{"n_layer": 13, "n_experts": 64, "experts_per_token": 2, "d_shared_expert": 64, "activation": "swiglu", "router_score": "softmax", "routed_scale": 1.0, "router_z_loss": 0.001, "norm": "rmsnorm", "norm_eps": 1e-06, "tie_embeddings": false, "steps": 9086, "dataset": "wikipedia_en"}
Below are experts of layer 5 (counted from 0) of a mixture-of-experts language model. Rows are named router (the router's row for the expert) and show model dimensions 0-191. Each number is 500 + 40 x the weight over its row's rms, rounded and kept within 0 to 999. Numbers have three digits each.
After each expert's rows: a language model's description of what the expert responds to; "gets" lists some tokens that make up at least twice as much of what it gets as of all text. This comes from a sample of Wikipedia text that the model never trained on. Tokens count by the router's weight.

# expert 10
router:463526545496365543538566537536493505460493484534453495479471466551508545471460515495530556467527537426492523408454526526521450574475479594508495542526442525500451465515520418482504509541424553439508480457502528429511551548486482458510450565498514543542512529472494570466536470497495515526535556537452501536490543471515440453542498524449507518544474476539517537488564475514585507454531511478477503467496473453466569506510436476475439494447478572531508520602516540511508475422527570516451465556452554505515514475436439497467513445428463507455469440475454490487490487489453537460
Line breaks and relatives
gets: "\n", "1", " which", " that", "==", " is"

# expert 35
router:447559483495469547524522576519549503514540476502491538459511477526528569514504487517546572430507524475508570509548488562555436456472474517483518503555489516483487483499446505495537476511531519482514488493477513498578529584464531429470452523457461546557571471479495551477580510511501516569525521511492476520539524395537521518558481480458440501520497505465445580524588524459463503451549445505465426501503597453515537477493454454471454533532462498458556523513511475488531447506514533537479509470479580540531421480579574473515598476452420436497521494490478494413447525475496460458
Vowel-ending name pieces
gets: "a", "ri", "ca", "ra", "i", "na"

# expert 23
router:449528533506452555470554523535555507505497451553512492447504532517520504474462529496483530495497547410515493450529572532544445528450503593529464498528465529484473473524502516428549463534485534498520477494518519486455614518524465508555468564485418514514556551476482588425553471513500498539524520538496526489521570471536494470570463594459437504489507475566511547522515538520568456488498426450475471471482509471530570483490440476486437522483446542552561526548486551479475467431498493503471407516535471559515495495429454525462491475492490576397519442465456530483500477463499565451
Kinship nouns, clause breaks
gets: ";", "0", " father", " mother", " brother", " However"

# expert 54
router:447507484519506481455503581467493516508498522452495452484481446520475471516559545497554560448490534503528516453516544471563440506442544496472472538560497547552490527520490490423585453483485494442566492472549545472481513519509474499515427494501453550595515489479474470479493476491463515553513553501494524511452606383563484481540477510455475524536469463505436528515527589512557500372535473468438477481526492493514513498484481495422418591554430525539534468495494484510489455428548555544489489554524531477589499456507525527448540455452440514523481447471492478499485526491486440472
Name syllables with a
gets: "ta", "s", "a", "ia", "ma", "i"

# expert 62
router:439523494535449535447565526529468535529453486567491508453482475517515569544439531439531470474524543474550545557473555520530495555467504534474570559539465503513478501518458472415523502494461569415493454468479541527489576495519473498514464538447461549521507514488348539444532450425503481565566512526440505511502517468529418478515405519483451524550440461480563527556557537555517462464523480479467419475480484502476553545426465477506468538510533530543538465512453562501512491492517556545489474477429515509507479484473496499439576486520501489515495437490504501425462484477464501469
Year and number starts
gets: "1", "2", " |", "3", "F", "qu"

# expert 49
router:456535520496452545519542511514489480496461423499515473474515490523548524451437485478543532490488530431569523470497512537486492565456576556514508561582452559472452494518464447437579483539494540458538512447490513455475528535478482482499496575457455526526512533495494565480570489468495560578534468533523490551502569474535436418537464573471485558516422492501503523475539488520527431444533438424491515448513508472493556537489504473465453619503462558547530526542499573510506470460487526575414462521441504543524460499506469483465533435451486498512526443464405497472513465510501522477
Sentence-ending punctuation
gets: ".", ")", "\"", ").", "\".", ".\""

# expert 30
router:471579540547522522506517508564537473476500500499498559500472459501523468450482520492528502499491544461572551450488523525552492555468531593523518527551460585554510521577497517508563477545444494426499484470504541482559476487574467465501498482475497548529503531483491509445515492505478507583475565500533524516568507499528524503469517523456454564514488388533513535496533553603480481468590537532488445495537509444528595484513489468427489482502482593580504517483510542516506443459585513476460555511502470527502475484504568457418541478420484490481435442483422531505487465507563431498
Word-final suffixes
gets: "e", "es", "s", "ed", "ing", "é"

# expert 29
router:413455537483416560520491534478544504510492488513505528387454461533567534432441476486518565460485516476546523477487485538500497541441477521520494513536470525510467513559417430456507440580434462489535454479545501509532462479549533439525542478523528560486517543463506541497559476460429519586511530573476444542502497494501474419576488478451536524507490491474538538459486537566521440489559504484483454454507497501455533527507425489459488546444472562500543473522509518458509485454451511460402515456439476535501448543443541522481520426507521565513467448511441559483446449483518485524
Commas and South Asian names
gets: ",", "ed", "d", "ad", "s", "er"

# expert 36
router:437546531522511596530491491529448520474464415493515522450497514543549514470477470422520582473502550504537493461491521537542466563448519544586499455598463535495471521510507442455543473502439464471547515463508513427506487514468527480517418498467470534570516519510460538437532492534536515525585513517542489544486532429505460472567499491510519514562468475531459536475542588488558514450581487501479467487539518435560548549491492466504433519526435511507521442493497468497519508457508512517518415462538552446504448468542555489491539473465477533473431460454394517423518530532514510429
Agent by, South Asian names
gets: " by", " with", "a", "i", " Ra", " in"

# expert 0
router:415550528508449545508508473510516520463463449525508504461375498552587566446496530489533500452541556380494493421507487520580484549451538521539513490531449524506466517450581474506531517534468561477489461433487476439558490529485465468523483518514465559575458568476485570523493509467501502509572550505466485525541528493533483410520524501498550496515460476469560515505498524551538435493489487464441480514516551544468501525494466445498501618520426498510470531465498561516555487440462479520428462557491466489546473482543456458516570466492429445508514473472501528516516488477428519475
Quotes, prepositions, contractions
gets: " \"", " to", " at", "'", " in", " for"

# expert 61
router:480504480486487568464483558529479559531477461548480483477517489570493557458463518478531542458500575466517478475532467505542509589441533575496510520559492518496421478527489452506542477571364502462525454389477505452477561525500474441475488505529455577491538556519481561502553431480476491535558513554482481501529526480538491439535466562467484551495471460524525557519514491559541458421566497488438476499565515524496558531453478459482506541410466542489479516530464538453469475435564459508464432485526479531478480502473464507452540457412493518469479433502460524429460491465519514507
Digits and name endings
gets: " ", "1", "2", " she", " She", " T"

# expert 46
router:450564529513472595506470567501461493503465495585473517489498460511561578484498513511506521462557571450516564432507496517509439555427520510559519475549472501487429468527503481447511491490458549509505466463493545478513524562449475483525518466438444515533544491461509559532539421471444539520523566501465494525495555457551509432506489559446482561551473488533475522498516563539568484444519481464529542516511478491518611544492472499476440557457489496490494474588487506436494449459514501451503415520491484548513458444501430506443513404465452496447494430508474493408486452461505470466
Time and sequence words
gets: " after", " as", " before", " time", " was", " to"

# expert 31
router:435509508503466567466500539531523501509427517546480505439497432557482521511426510506510499443567558381549492540502522506529483560479495557484561497557518553522462504495506439482490508574459515472523474445466448513510579509467489507485497515510407557485530512501380576512550453468471515576506471588477471566508539473552476398555432574447520556468516466546494505539479507489495435482557510487487510486449490491496512509465426463532476553405414506529494478555480509489535465428543534516447476500464448544477498506520477484468488449483485513465509466515426511464514468487513533493
Table cell separators
gets: " |", " –", " as", ";", "-", " a"

# expert 24
router:461563437471445495519482521513484510511456531465562448489498527510509535448516529547527472488484545464490535500420571473574465541483534526523517506541395522542471552533509516459536463523451528423536412452504522493568549514563474488452488535500488557538562482487472531417497425491515508512529501521502469502467623493587542519527447465483417528579503444451515505472553510522473463427563531437457437517536508568439499516581510481429526481528508498500468471493506518501502501431555522535439506469461484493533485434549535528497533520501490520466480459427476549459468497474419502548
Mid-word consonant fragments
gets: "ut", "s", "9", "cu", "u", "cc"

# expert 37
router:457550500486497500496523536533525492517493457545526461488545492559565531521462504509508541487542552467498477495463523571507457601471549598572535500535451457543398465560538504528549447511462568456525486434521498479513503481543542430525481570456496563545499520471502566526506459428501536518487519492475502534508522514536443476535494536482539594555440503549491498509562485549543448447523563427508499513499493447511574542440498453523455514424440522520491557488527574489491479474484555531442415484477527528501495531476475421466514413491426486499546428479450547491509500522526526455
Brackets and IPA slashes
gets: " (", "/", ",", "–", ":", " /"

# expert 42
router:497589582505470552403514535554474518466505521557521475505510505576561528517436497484532558474554537471511504494467532522532442546486495535507523537523486537509466487531574539454534457584399548464549456487563477473517525544488483504511432563510428526568509536481440514448546467511465545529535501546463501500534502473567451521539437476480516536531490465569561524537529473564476430499593484472553477516512523499460571554467483426507463548485481531600499468528470544523524503461461525520489475519436511496544492543453470480486529437472485531548461486449470489391456478520511527474
European name initials
gets: " H", " G", " A", " de", " Ha", "G"

# expert 60
router:469516464425444469543491556520575498450508536503549510507434455521524534535547561458520488442466557471580478500560549480512517513456511572518492450532460521560478521514413471493462437511453531535556496475509490424465581478508493505518440532514439525544515554517492528475489486513429437514534486524456455517498483443567443461567520562485535481532498421478502563506513575559557440442567467507457507476559551449506519583507525519414504501486483544550577464542581506450557471448476522551468441494476521551538464537522504492480500520475500536445558463485500522476513541456513535512
Word-interior syllable pieces
gets: "in", "i", "m", "n", "t", "on"

# expert 57
router:420540527494496552466525504528442520521454477546515511484513495538516516504445503478533521502523543460487503490497517535528422509492513551481529554559488566482475464511535460516512460546499550485501469452519523430467549490481497438497428506489439602549551552515437602487525466461411574541516560494410506480524565465509486408489468558480500600509473502534518505514494472537541522518513500451457507453543488552439578513499506457511401505428429566507505508477487597502498440458463465473496449486537548514487481492468441490468481469399486509511444465505447485408531492513465504481
Subject pronouns, citation punctuation
gets: " he", ".", " |", " He", " she", " they"

# expert 43
router:474519538494451551500546473514533544511516502525501453477489518534586521479476496484498577475526528475532521445512572581505495535460483525578522508591424514503446458534486430489508467575427499425483469400512536485472522551525467439509449564511532529505508547494451511473562438477487540603512482472510486531540519464537464412530484531455521500480445429560516561436516508524555446455548467459440503500534476486458531515467543452448498515450465550532483518525471534473499483442517540501407438504492469502485456538439478500452483462437492551434475445485411535474479460502527539522
Comma after author names
gets: ",", " (", " ", " with", " =", " in"

# expert 47
router:457478494433408508504530553497548514475516499503553474390458488497523539447477492497506483439488527473498561554471518497504442522506513566480520517564460581551438479498447554555529473518502512453480523470535527525534550640478485430508525528443469543514545473483473560515518466474390512521556512517509424538541492516526521490506471477429425518509480521459507526460600558475488501479533464494554479496602563472504548487504459443454467493493513483503494518593445527459521406431474515475445484503461482521531409490484522512500537489473500473485464459465518511507501487505477442413
Latinate suffix pieces
gets: "ic", "i", "ni", "pi", "na", "ci"

# expert 48
router:462509537456430569445550497552504486412530464512474531420464500556503515515514448503526537473498515444485512461522501541505536542488468553537461514540476494475424537563436475486528451514476558518487448466611475414462536507568503399447432521467494580535546552446493578437517422505477584550447506426476472531524561499530484472496498526480526553518492515562501600508534477527520433463515429476479462467516505475444563561499466484480497462457462536547466498516486540454560480468500494497468503534506521512487430495434506499422486463480481490467494480501481520425542477477488499469
Government bodies and he
gets: " for", " he", " He", " government", " Council", " Court"

# expert 40
router:421505494510516523506491494527546519501508476471515442416504535501558525509433485458445478516454544474525559526534539547481490558423508533504509468571446535504504553516531450512507521499502513454541453441555502490512532518527496464543510537596503556524526483440513523501489463542488479485551496570503466526602557499561437535557465522500519480494476532544464513497557597527574518442462519487510434437490575494517535510481391442402487509479504541508496440535507563455531472449573466529443460496449504511482483445506552537420531496457441473488538439469466510449451406501508478472
Word endings y/ly/ty
gets: "y", "ly", "c", "3", "t", "ty"

# expert 25
router:494567536450478517459480570536597543516438563467504519470488485538526508535527549430517531439466538487499510526580511514528504547499556499480465529529502548558487539557540454473560456520449456502538476530552488424472536473572530479549452551493475554506544555500457524526525484483477552555483520500532540487485503518570516522583481557464453537495443530488496511559474537535559508438514482477543510463480490534452496481450512436390495545536477583525525508483503504509474436445528488561451427492532483621574466459471557520448509476463431487438511427532495527471476462504498474458
Mid-name word pieces
gets: "5", "6", "el", "0", "tt", "lin"

# expert 33
router:413514466455477530505508532561569536432510453513517466443447503515530512502462544434499492476475505464531526476500571548557488521444471497504447447577499541512542477506467528530529485523500543440489430508486478435485543535478520464469491509511483567540506568487518522407554437487447447578568535505444491596484614511514474498520545506496483535576454474484515573465606514522541471470523464455493430454547532486485558460471432474445456507479465504536437505558479504520543468452482489512454469499400530523519479464522529542472508493469517457491434459541466530447492458501538462548
Word-final y
gets: "y", "ly", "ies", "ty", "ity", "s"

# expert 17
router:445538524465484501482532606518525550398529522431536495472437539545512566515483561499539516511507534499503542463559529477614449578495517493512519533497434551477509546487518504478569456516486506488509500496487469505593526512490506463536501513486489544589504547474518547458505467529454504539515501479445530521563504467542489473603457519479550536536532450426413540535455583452422476480502477433494489464496519460485489536449465466482555519522489539524532574568514571467513456453550523548454534499500493526503445474510494496493587444493482479441487479477509588480483498460451564552
English stem pieces
gets: "0", "ing", "op", "ale", "well", "low"

# expert 27
router:505529503501496523471487515520559482505487459528531470427444509588492542460452518470522522458557553453534557465466503566519507532472503559584559512498483495545491458484479464472509464547441594470498484419498531431542513554533471481473430543481459599576564593434491562491570477495505517548494545436460494493528492483516539486509483460485449550565539452454520510519593484518563450518509442473520408507489553434463526557492516482496416509460430559527485491548477521520530455440570502556487456499490475490555480486477469454478528456438496513483498501443451493461499538461485515511
Prepositions and spaces
gets: " ", " from", " in", " to", " with", " on"

# expert 58
router:469576573497459528535535471504540493508454502519512500439448434537541528576527475460534552422495557450525500525569486477550492550472524529552577507497425505512451501564532470521553503563488553474531464500478530435513532530480506425497400460538435574540472507407433551469552486444498553576474508483486430525490607494483486473539481525504456487539483412475549531499530544516518499472486411490499482487485501538415500519529492443489480564444543498528499476510542498467548513413515578507531489497469511495483472511497581433501537473505497543522530465526489501491528446510466463446
Infobox field names
gets: " |", ":", " the", "|", " Succeed", "=="

# expert 63
router:462520520491439529483511552486464535537439426595511463523516436588492509511461516530564533509545560453500497461486521476534467575452537575531537502582495510510435518527492418507519481516423539512520440438522514487520612503479497423534469538464472553516533550487499540493543481469486494530506483506457472517548577479523462417559494530434500533533507457510517522528544522513547461448534470474460472491472490550452582542457527464520466510407461563532519508573464556474513529440499512491436433533537516494454433480445480548452509431484480536458485444490468510464459485433487529500
Concrete nouns, digit 1
gets: "1", " light", " product", " re", " material", " contract"

# expert 1
router:461567581458434571506572488478480536471490499590487520472547495543525548503431527438532540455524560432537516500482497489533479542485519530589558564558507506491464485486579462434509473514480534495501518493512475496469525508523468474510555492467494564536543509436455560509587442457503515493517483473497488490517603430499465410524436504476524501538480443486540529528496473523526518502558468468454503480507536487480531570493499449452438511494459534539552468551498544437515500370493524482493522508459512495559489477483479468447554444521466466453565436487442598475484448509460480451
Headings and label nouns
gets: " name", "-", "==", " film", " album", " \""

# expert 32
router:447550517463444487458535533538530514458484426545487439518529500525551545527496572449485535462550564427488545524434505477526492528458527531499555529517485510528379462555508464495514491495431557456533506443497498511552561521487468438476413603439487541510540495515417532474528456467472486511530540492492511500534520466531448430522469554451463571568466444488546496554537528536452452447527513440512430458522444486511489505469463478509486552454517484533491499562473554480575503468575548482407504529501490478571448502471485506489577404493487476472511470519452518465507480487500490516
Digits and noun stems
gets: "s", "4", "5", "2", "8", "3"

# expert 16
router:460537476465472556488524492521505512514491472573471485443461489486478538509565501513516535408472540464511538514486511508504470542444484542527537483560463561498447479537504502446515449531468520412534522487473510522459591500488497441484447517415502541512538513467409501519523459477524527541493543475431433508466515502506464410515450523457476600525471423469531471498537536524496476399499522394528471426476482467494524533491570452420442552473486509513487501509474543496543440501492525536497451535529524524484441443444448510437541521427432562517474513514478550499521496509427571418
Syllable ga, digit 9
gets: "9", "ga", " Ga", "Flo", "CA", " released"

# expert 50
router:457523489517379586515467514537507508522465502522545539457469472535531574459451537465602479448563591394545455478472501484539491605457512517481524472556551490544469519491524448451493453520458551416507468428519521506557522538519464459541433487509459529593574509478504561525565454473506512530517535523502470499567522508495453473530459542474506556488439413495524534513559524501554493463530477483484532517506455530507522479464464459499467518471450517549467506533469525475489465484505540506451489454524484500502454481465450491486518461517530563478477459458409543444535460424527542472
Career verbs and of
gets: " of", "\n", " other", " served", " is", " won"

# expert 18
router:435529492516481546515563544551548494479470510580522426462510537551531493499492484483533508449498555450566560469449529536518500547449512534508496511572442504512466461592407422415515473529500500512518474450542541491474513510500472451474404509428454504540532544434458559479555463513466473541480549465502488541483524497526499407517470455467517553489471505582479542496541467512589466519532463497496530473495464469469560505405517468475418508468447569508504518540497579492509462473475525499465519498475481477491511447409528483489516444475530566425495443506444581474500452516474532511
Places, directions, name pieces
gets: " on", "1", " in", " up", " House", "3"

# expert 21
router:436517522528458542452502545534458478515454469596475505501496538611495553511495533507556520473514575434522504428501493506548503605424523575496518515584540500491411484543509465525521492531420484453499474435494521508475533517501452453472508513460466588497561591513470547520533442449484497561497483564480488515482570473520478439537513569455466556492475422507546536524534518506506454449541495495418452502568519499490572487496490448511510504418463502524463517558463486464516481440556441511466458492516481529467460448478476512442506464456480510484520440495466516479493520408505534487
Plural s, subjects
gets: "s", "5", "3", "6", "4", " I"

# expert 34
router:476537571514472525423559556484513517413427523534538447426496506533530630543469529529536531423473571446516539481516519472510425516480537502509502496494434564511467579546492505452519486475450531458533522439469482463443545492533513479561464519511450519536506513539463533547530465516460524508536471500547532493445530409557419488552488499501490519535544509506485484564508533557471491487572493468499547496490494477504549526526501483522528485504520474592455484467591564512499513431492478590494407539489493512464465483524500485451545429475513559544499403487511519484561455486449504510
Syllable after de/re
gets: "lo", "8", "mo", "li", "0", "no"

# expert 59
router:468581531473458489534564522566533471458466459531552484441457446524560496461501499499495538439489541404542512503439513541539399554511525595525494521542440506491439524509464455464553462557492552501516474491541511425492617509444495442461455545445373540497498524460467594469524458468419516546525497498490553468501554480516469481536524559459466543507500505549514500479620518560563446510514475479523482467519500490493537506463450471497462512481474501521496505496504514460566496484523529457509470554446564535470499479471457458473511506448475570460469439498501490484496515507462486468
Table and heading separators
gets: " |", "-", "==", ".", " =", "==="

# expert 12
router:478580577496476563468502465539481561509455492565581500517480407547528485568529527520509541478508554413555562495491486483580463612509547543470524529503469507548454468489533479464523501526514549468520485500480503511499614512493518447514488548458484556543559463510447571452522483487431539538557563553466490492508512438566504473556456507505505541550451455488530558466481521500501521491514532466529512429467507458470531555534471463493456517478461543503524553517480552518537504449525510521484445431545473564563472484522467502444536433529494532433493481485461537385555481461503511481
Scores, dates, units
gets: "–", "°", ":", " and", "-", " comp"

# expert 41
router:423515491511491540490472531494559480455520487496549449447512509480481555501470549554558562515508537517490527476538577489489431477439544502521544444520410601470476559548485475516558444485489475505498458454479513481544519569495524464482524551525512545527494529504467566540490454470495518512534559523524539522616509437569461493526537461493475525537439523516433507532502537531539516458531496427483416428540529504507549485511532505457443512464443541539491553465577538437559450453478495545462424498472541459458445485527557471415532496466449481454469466462485528445446444477539467488
Name pieces ending -e
gets: "le", "ne", "de", "re", "4", "pe"

# expert 38
router:449514465470490554481520484494474561558491461569522489491467502515506529540470540508519575498534560483538512485506456511556461537436496520515532484532492471549471513516478472475550433556473513492458476433509490487511537569549499442493456564497377548521515545487471551499511455491512516506592507486498512491561540448563484431573454502462498569514517500478586539492553495552605428502526451460434444492553475484526532499438489447473424543428448539565464456505483541457490479435513516500461427501569623487527474530542481485475501473519474462514553441512473511448518469452515502480
Species range prepositions
gets: "7", ",", " in", " as", " found", " on"

# expert 53
router:457511486501431493516535512522496484488419528519497512503503514537541516484474487536538490514527531473577603492465511578494415526475473539499512588519474593445492578539494535528526450529470518439497481423599511462530505535573478475488530564579501514499468505507395521468541493520440563533518489504474488551613514490526483474500512577468488503589474466556533505415533551551486464495542551442503482489495544501492581502486480425532511496457463517489478496516466513447561473467487451497450463446506511512524471479480512503439488463451410538414536464521485544565514448497466481485
O-containing word pieces
gets: "o", "s", "ot", "0", "on", "ho"

# expert 4
router:466534557502479520534481574562495546476456486475487507521501457541513527604550527459500532518504547502528524428477528532536491533443519522542479545495517556476505540553498489406513507553462486480495475406463529505483562508563512483505460515490483550572603531534473476422581527465474523526488506492413487496477490480538501435597467511483480579556509465457491525482508527541452497441525511492485497450451546433482518494470525481475439576524434502472497481538555481500495474483479518472485456430425566494495442426497547454481583479448497568478462475480463487404537486480444572473
Letters inside proper names
gets: "k", "K", "V", " K", "z", "N"

# expert 14
router:453529553505428541534548529528486490450508452557507519471452422549549547578464499465507583495526509468525530451464489519533471559503477529511523546485431497490457475516543445470517486522478542451523410485459511424495544562484495460491458566540463586520496484425500544479548483463484491531564530503516466505488554426525461478506450501478517490556435476447521555473546500609541518442535502498496505429506521484465556555514481477452441532516491509544522511533546556495501485400516554512462471515466586533579482467511442460454559419476489488438507435481443538451501477497497490442
Markup and line starts
gets: "-", "\n", "=", "|", "==", "The"

# expert 22
router:499578507450475506503523548526514569503471526468538492443495435567547562471465464512574451499464535449549560487458518525587509535457570544468529494505443522492480584479477510466563491522490494487552456487554510491596550498504524514529529485495499553564510551449515505465504446500521512506494473539447472528511561522491518464593439532524483483511534402476499477452547542543446466528536524410486421499517476483416550533487474505439548479488458485528550474535490547475501416470549565486484518474494555508563413521493555450521556487481379524494482514493430522489457479493501455505
Vowel-r/l word middles
gets: "al", "er", "ur", "or", "O", "il"

# expert 55
router:472487578492506540508521508561503490486495468532549550464415460523532557555441451438586562449538537425545562439497470508526495509478495505536560467547484518502471524506478445498507484530431533436501486481549543440532527515545520476490517540525463547560538541480412541494529472449487547576563528512485450536586499504495422499519471527393498483524492478489534567476476548478528441486530493425524486504496531522425612514477502434486447526503474513498467447522489544486536457464521501525460482471509510476474488481510567430454587449516496534445459443522419474515464501500501517419
The word of
gets: " of", " American", " other", " for", " a", "American"

# expert 9
router:458525523483453489483547505525477542481439473596539492456517532576492530506493522508533518495544559466508522485447546494527421580430471561506556529524469498543443468495523506441531468527447582521539461440500516515526570565465482455550488563446452540578564504501501561460501443451500480524552536514508514499502494482558511442610425526417472554521460426575499517540482531538486451472544494499523460428466466490512560550510491477511471499482477504548530537507507555495473483480452508518459450504524492512571518488478490538428553470539437532528550455434455527465536522490483564419
Nouns after determiners, score dashes
gets: " place", "–", " home", " death", " held", " died"

# expert 39
router:462542481492433563481507521531516508466446503522529453507493420560541544497502526519511538474584590382536488476506518463538486575436462524526490558528474514472457469530555460506468482542426573471483516448510543448550559537476483446577458522506470568504547512482467541463580463484513517587464533533465479535534479467509455383557476514497487535486459409456511529537497506513477463461548427508452511525498583488513517499497546466490515528419522539521580556517485519427531509458534504439502466557526474483438486449521447500447538523464494511484505444461487515450477514496538477528
Commas, line breaks, time
gets: "\n", ",", " time", " years", " season", "″"

# expert 6
router:462476549509475535497549531558560516441498438545551501479448504533526488461513460484524563423448538482492511446499530505507499515461520496614520544576461524503398479534493478492513494574459488455549539469538488490474506533491533487481444525511458486506566607449467530486547483534502512641584486464496531553487510507562474473539464487444470519514429453538500563477524475552569432502548460446430521468487534458450513485485516466478512572439457508550543501521496482500486493445485520534478449516464483517516487489494460544501533434444465533493438417473396506451531468472496520483
Compound and name joins
gets: "'", "-", " and", " de", " &", "–"

# expert 8
router:415531522464491561503517518561529521482488475523494482473482459560584471475519569512502527456536577433506524478539543547550490577470508512502507475531476534503456481574492473433489504553500505451568535450535525498531600563496481481476473508507500526513550562468480524534514501504504591577565506521504474522512558471526481433544468545486532536496448453500492539445548494566572476407537500400442506477496477456493582501470468495481465502479428543520532552569510516499526466462466555511425436445492477515473481480446448539485476437439498550487451473506433534455549429460536516500
Conjunctions and quantifiers
gets: " and", " also", " all", " many", " &", " some"

# expert 7
router:464526457505450558485503536508505509480450465512500496518488523526572527620479544467516487472489537505540543466507544465551467536462464535576509579540486528461474498540522530392586463553473487475520461460495539536524515506540519401438427537449463553544540495534471525404552492462451509532521503471468503494451556503503467485529474525475414577561483502455486563469481535524456530497502453479512497516509580414495494464491539468463469537525458489486504506516496516520559495447551492516484474498407596496513450460508493476504587498417528498462432426515494460469492506514483597479
Rare-letter word pieces
gets: "z", " Z", "J", "Z", "x", "am"